Weights of a small mixture-of-experts language model, trained from scratch on English Wikipedia.
Size: 14 layers, width 768.
Experts: 16 experts in each of 7 layers, 544 clamped SwiGLU neurons an expert, 1 pick a token, a softmax router.
Training: a variant of Muon for the experts, 343M tokens, 5230 steps.
Below are experts of layer 6 (counted from 0) of a mixture-of-experts language model. Rows are named router (the router's row for the expert), gate (a neuron's input weights, with its number), up (a neuron's input weights, with its number), down (a neuron's output weights, with its number) and show model dimensions 288-335. Each number is 50 + 15 x the weight over its row's rms, rounded and kept within 0 to 99.
Before each expert's rows: "comes after" lists some tokens at least twice as common just before its tokens as in all text. This comes from a sample of Wikipedia text that the model never trained on. Tokens count by the router's weight.

# expert 7
comes after: " ", "1", " (", "–", "2", " $"
router:48 39 69 50 14 56 40 53 69 38 26 71 37 74 40 33 60 64 75 61 36 68 54 71 30 53 28 60 69 41 78 73 70 66 27 43 46 51 61 70 46 56 46 48 35 42 52 63
gate0:41 63 60 53 60 22 68 59 86 52 48 52 72 59 69 58 52 63 38 55 48 66 69 36 51 51 35 58 32 38 77 61 19 51 41 44 24 22 33 23 45 63 46 48 50 82 63 48
up0:38 58 62 73 67 49 50 36 64 44 48 31 78 75 38 62 48 44 51 42 58 50 24 54 33 41 49 47 37 50 60 49 33 70 23 57 53 07 40 16 45 47 63 42 53 67 44 78
down0:44 46 45 58 42 62 32 52 57 81 27 50 45 56 35 42 57 46 67 60 51 47 58 36 49 74 42 71 49 48 32 80 73 36 41 55 46 73 42 75 77 64 35 71 53 65 61 31

# expert 12
comes after: "0", "9", "1", "8", "2", " as"
router:37 28 64 28 41 57 68 60 60 69 46 32 33 66 34 45 53 72 64 57 38 34 28 82 43 62 40 75 63 44 70 60 58 45 31 32 42 63 36 64 45 35 37 42 41 31 23 66
gate0:78 65 54 47 33 56 71 41 44 25 40 64 60 47 59 62 77 53 45 36 44 50 68 15 35 72 84 51 22 60 52 49 35 38 75 62 46 67 37 38 38 54 31 44 44 56 82 06
up0:85 52 36 61 58 48 55 22 38 30 19 44 50 34 44 69 50 43 60 36 35 51 58 18 59 65 64 49 23 41 48 47 35 65 47 65 60 61 21 43 39 42 48 67 51 52 57 24
down0:52 68 43 30 46 61 55 74 51 37 36 52 33 36 19 02 43 37 68 66 63 69 48 81 37 62 54 55 65 39 36 64 41 33 50 52 59 58 46 68 64 59 40 61 59 47 63 42

# expert 0
comes after: "0", "6", "7", "4", "3", "2"
router:49 25 65 37 37 56 67 51 63 58 49 26 35 60 36 35 65 71 63 53 29 47 22 74 34 64 26 73 59 44 66 69 63 45 37 39 40 57 40 46 35 34 42 32 38 36 30 63
gate0:70 38 36 47 51 50 69 35 72 47 45 73 55 42 58 70 51 53 40 45 72 40 55 26 24 57 61 48 34 39 48 51 33 34 79 79 43 56 44 45 44 73 41 40 33 99 91 19
up0:54 50 54 55 54 54 65 21 37 58 28 35 53 36 24 75 45 70 47 52 74 67 46 34 37 36 79 48 53 27 29 51 21 54 42 68 53 59 64 39 54 46 43 60 57 83 23 50
down0:32 78 36 41 31 62 46 54 67 64 37 26 26 59 00 69 20 55 52 35 54 65 40 42 59 44 77 61 38 64 41 62 49 34 45 54 47 51 52 47 67 43 55 58 40 57 68 46

# expert 11
comes after: "0", ",", "3", "9", ")", " Team"
router:33 30 68 24 33 59 69 59 61 61 42 26 32 63 40 40 53 71 63 66 30 36 32 72 42 65 40 69 59 42 72 63 59 38 33 33 42 62 44 61 46 33 37 31 38 29 31 65
gate0:50 36 62 50 55 46 71 19 44 62 41 31 47 45 58 60 57 43 06 58 45 49 84 67 52 48 59 50 18 30 51 49 52 12 41 72 47 60 62 27 50 69 43 54 17 86 60 44
up0:45 36 38 70 73 76 55 30 70 50 58 32 67 48 60 87 49 64 35 32 59 48 43 47 48 44 53 48 60 50 42 67 12 63 86 68 50 39 32 45 74 56 37 35 55 75 57 50
down0:55 70 13 48 50 63 51 35 58 77 40 49 26 38 39 58 32 48 71 80 72 41 36 49 27 65 33 80 49 66 37 80 55 26 43 50 52 35 53 49 51 59 45 41 23 42 45 33

# expert 8
comes after: "\n", ".", " |", "==", ")", "==="
router:64 59 56 48 46 27 76 55 74 54 36 50 29 54 44 39 61 68 54 50 31 38 21 28 62 57 37 54 64 73 41 71 70 35 39 27 53 53 86 61 36 58 52 29 37 40 65 65
gate0:48 52 45 32 65 31 64 55 45 52 37 54 51 48 47 60 43 34 07 49 58 48 73 37 27 42 39 32 53 46 62 68 47 63 51 74 41 80 60 62 35 87 51 59 40 79 80 33
up0:68 45 55 65 63 60 56 51 47 63 33 56 63 55 33 54 39 40 28 47 45 45 71 58 64 60 57 32 52 46 44 48 43 63 56 74 65 39 41 68 57 58 75 42 39 67 56 49
down0:37 62 39 58 38 68 22 45 65 50 21 34 33 42 49 54 50 48 61 70 41 36 17 61 46 65 62 88 58 57 47 69 64 49 42 32 42 65 60 26 52 45 48 67 38 68 64 04

# expert 14
comes after: "\n", "s", "ed", ")", "\"", " by"
router:52 27 65 45 61 59 89 64 53 61 54 44 46 59 65 39 65 64 54 21 36 49 43 35 45 22 58 20 51 35 40 53 69 49 37 53 34 60 37 69 34 53 37 38 26 43 42 47
gate0:49 43 65 35 66 44 58 49 70 65 35 62 54 60 71 57 48 52 28 28 35 80 62 56 21 53 42 53 36 71 54 46 47 50 54 67 24 57 39 48 41 45 43 44 33 99 82 43
up0:62 41 68 65 69 43 64 49 67 63 21 34 82 67 34 79 36 61 38 31 38 63 58 64 36 48 26 57 35 57 43 35 57 73 43 73 50 53 37 46 72 51 62 45 45 84 54 55
down0:57 54 28 40 53 88 54 42 74 85 65 46 20 53 47 58 36 48 64 31 49 73 34 38 29 69 42 66 32 65 37 69 59 24 19 47 43 31 42 25 54 63 32 60 57 56 50 00

# expert 10
comes after: "0", "2", "9", "7", "6", " \""
router:39 28 68 30 37 59 72 61 61 60 46 21 30 69 34 40 52 60 62 57 30 32 26 80 40 61 43 77 64 40 76 62 61 39 32 36 39 58 41 59 47 34 27 39 43 27 28 63
gate0:56 49 48 52 77 51 46 59 60 28 49 53 53 57 51 65 60 55 45 53 50 68 53 35 34 56 51 53 29 54 55 51 47 41 32 56 56 50 56 43 42 68 31 61 44 54 69 54
up0:43 49 58 52 61 52 44 38 64 38 43 46 62 55 28 79 34 42 55 58 43 71 22 40 25 68 42 37 40 43 29 47 49 80 26 70 56 34 31 53 64 52 43 43 46 56 54 57
down0:54 80 26 43 38 62 33 62 45 75 38 23 52 41 53 54 51 16 48 52 49 38 56 47 48 54 65 73 50 33 13 88 52 50 19 22 43 52 38 57 36 69 57 73 20 54 65 16

# expert 3
comes after: "0", "5", " of", "4", "8", "6"
router:37 33 60 35 35 56 72 59 62 68 44 28 28 63 37 41 54 67 63 52 31 37 36 78 42 58 35 76 65 38 75 61 67 34 34 33 41 65 44 70 47 38 38 38 37 35 30 68
gate0:62 56 65 61 69 29 55 22 57 64 50 42 66 56 64 80 65 34 29 76 60 48 54 42 21 71 57 51 43 57 49 49 31 54 52 65 45 61 36 53 57 48 37 53 23 79 63 44
up0:47 30 46 57 43 69 57 78 46 36 28 47 59 51 54 62 25 58 39 24 66 48 68 50 40 39 61 23 37 64 36 56 43 64 68 50 48 28 49 49 51 34 49 58 40 68 49 56
down0:52 78 60 41 62 50 45 32 74 91 43 33 24 59 39 42 32 33 54 38 24 60 77 48 29 55 45 69 60 43 39 63 58 47 48 50 43 71 47 70 83 72 34 64 38 72 67 16

# expert 5
comes after: " ", "o", "ro", " C", " E", " Ro"
router:32 68 60 52 50 37 62 57 68 82 40 46 64 58 42 43 62 59 65 75 67 17 59 42 56 75 24 47 40 43 77 68 44 34 37 35 27 47 31 36 46 40 51 22 58 64 42 64
gate0:32 47 30 37 66 56 63 51 42 47 41 47 53 56 64 60 48 44 17 27 36 76 69 19 24 46 73 50 52 50 52 58 38 36 47 59 56 42 30 40 72 60 49 61 38 69 76 43
up0:51 33 37 66 42 56 57 20 66 41 38 53 64 58 46 53 42 65 51 19 44 63 40 48 28 21 58 17 54 54 40 59 45 40 20 58 71 49 50 47 68 77 54 48 47 55 41 51
down0:45 36 40 43 31 56 47 26 76 79 30 21 29 64 48 54 39 38 71 44 37 62 62 48 49 64 67 58 54 59 35 70 41 61 44 56 49 39 69 52 64 33 39 50 53 48 65 27

# expert 13
comes after: " the", " a", " The", " his", "The", " A"
router:33 59 53 35 48 39 29 82 62 74 24 55 46 70 57 52 55 29 53 74 72 35 41 47 42 58 50 44 43 21 32 46 64 37 39 41 37 57 30 55 63 36 32 54 55 34 53 41
gate0:52 49 53 49 60 28 81 54 62 48 25 60 56 58 72 70 67 71 30 30 46 42 67 46 27 55 53 46 36 48 40 45 48 63 15 34 33 35 37 45 31 71 25 60 38 68 69 54
up0:54 38 25 72 65 58 39 32 68 59 35 42 90 72 42 63 43 55 40 37 63 60 57 48 50 48 37 32 22 24 45 51 32 49 33 79 50 26 68 64 56 56 59 45 40 61 36 71
down0:51 60 16 60 71 41 40 40 63 73 28 41 27 62 15 34 28 54 71 33 41 91 48 48 55 93 65 54 56 43 32 64 60 55 38 60 64 69 51 79 72 26 43 56 33 33 63 25

# expert 15
comes after: " |", ",", ";", " in", ":", "|"
router:53 33 59 34 33 52 63 73 68 33 44 34 30 57 28 38 57 54 66 68 29 28 31 65 29 48 41 79 66 43 66 50 59 56 45 31 31 60 41 56 47 51 55 38 49 44 35 51
gate0:40 51 26 57 54 28 56 28 74 59 58 54 44 56 59 88 48 49 05 52 67 54 77 42 00 54 52 46 41 58 38 44 26 46 40 70 38 49 62 52 55 60 73 47 22 75 79 45
up0:48 46 33 72 61 51 69 23 62 59 50 36 60 29 22 73 23 40 44 35 59 51 45 59 18 59 36 47 40 54 33 50 26 84 50 53 71 40 54 40 91 52 76 58 46 44 60 47
down0:69 67 37 28 56 53 50 55 35 79 59 54 43 49 52 33 48 35 53 55 38 41 51 34 42 66 41 59 46 53 44 98 51 59 25 37 60 53 43 35 54 55 44 65 30 27 43 25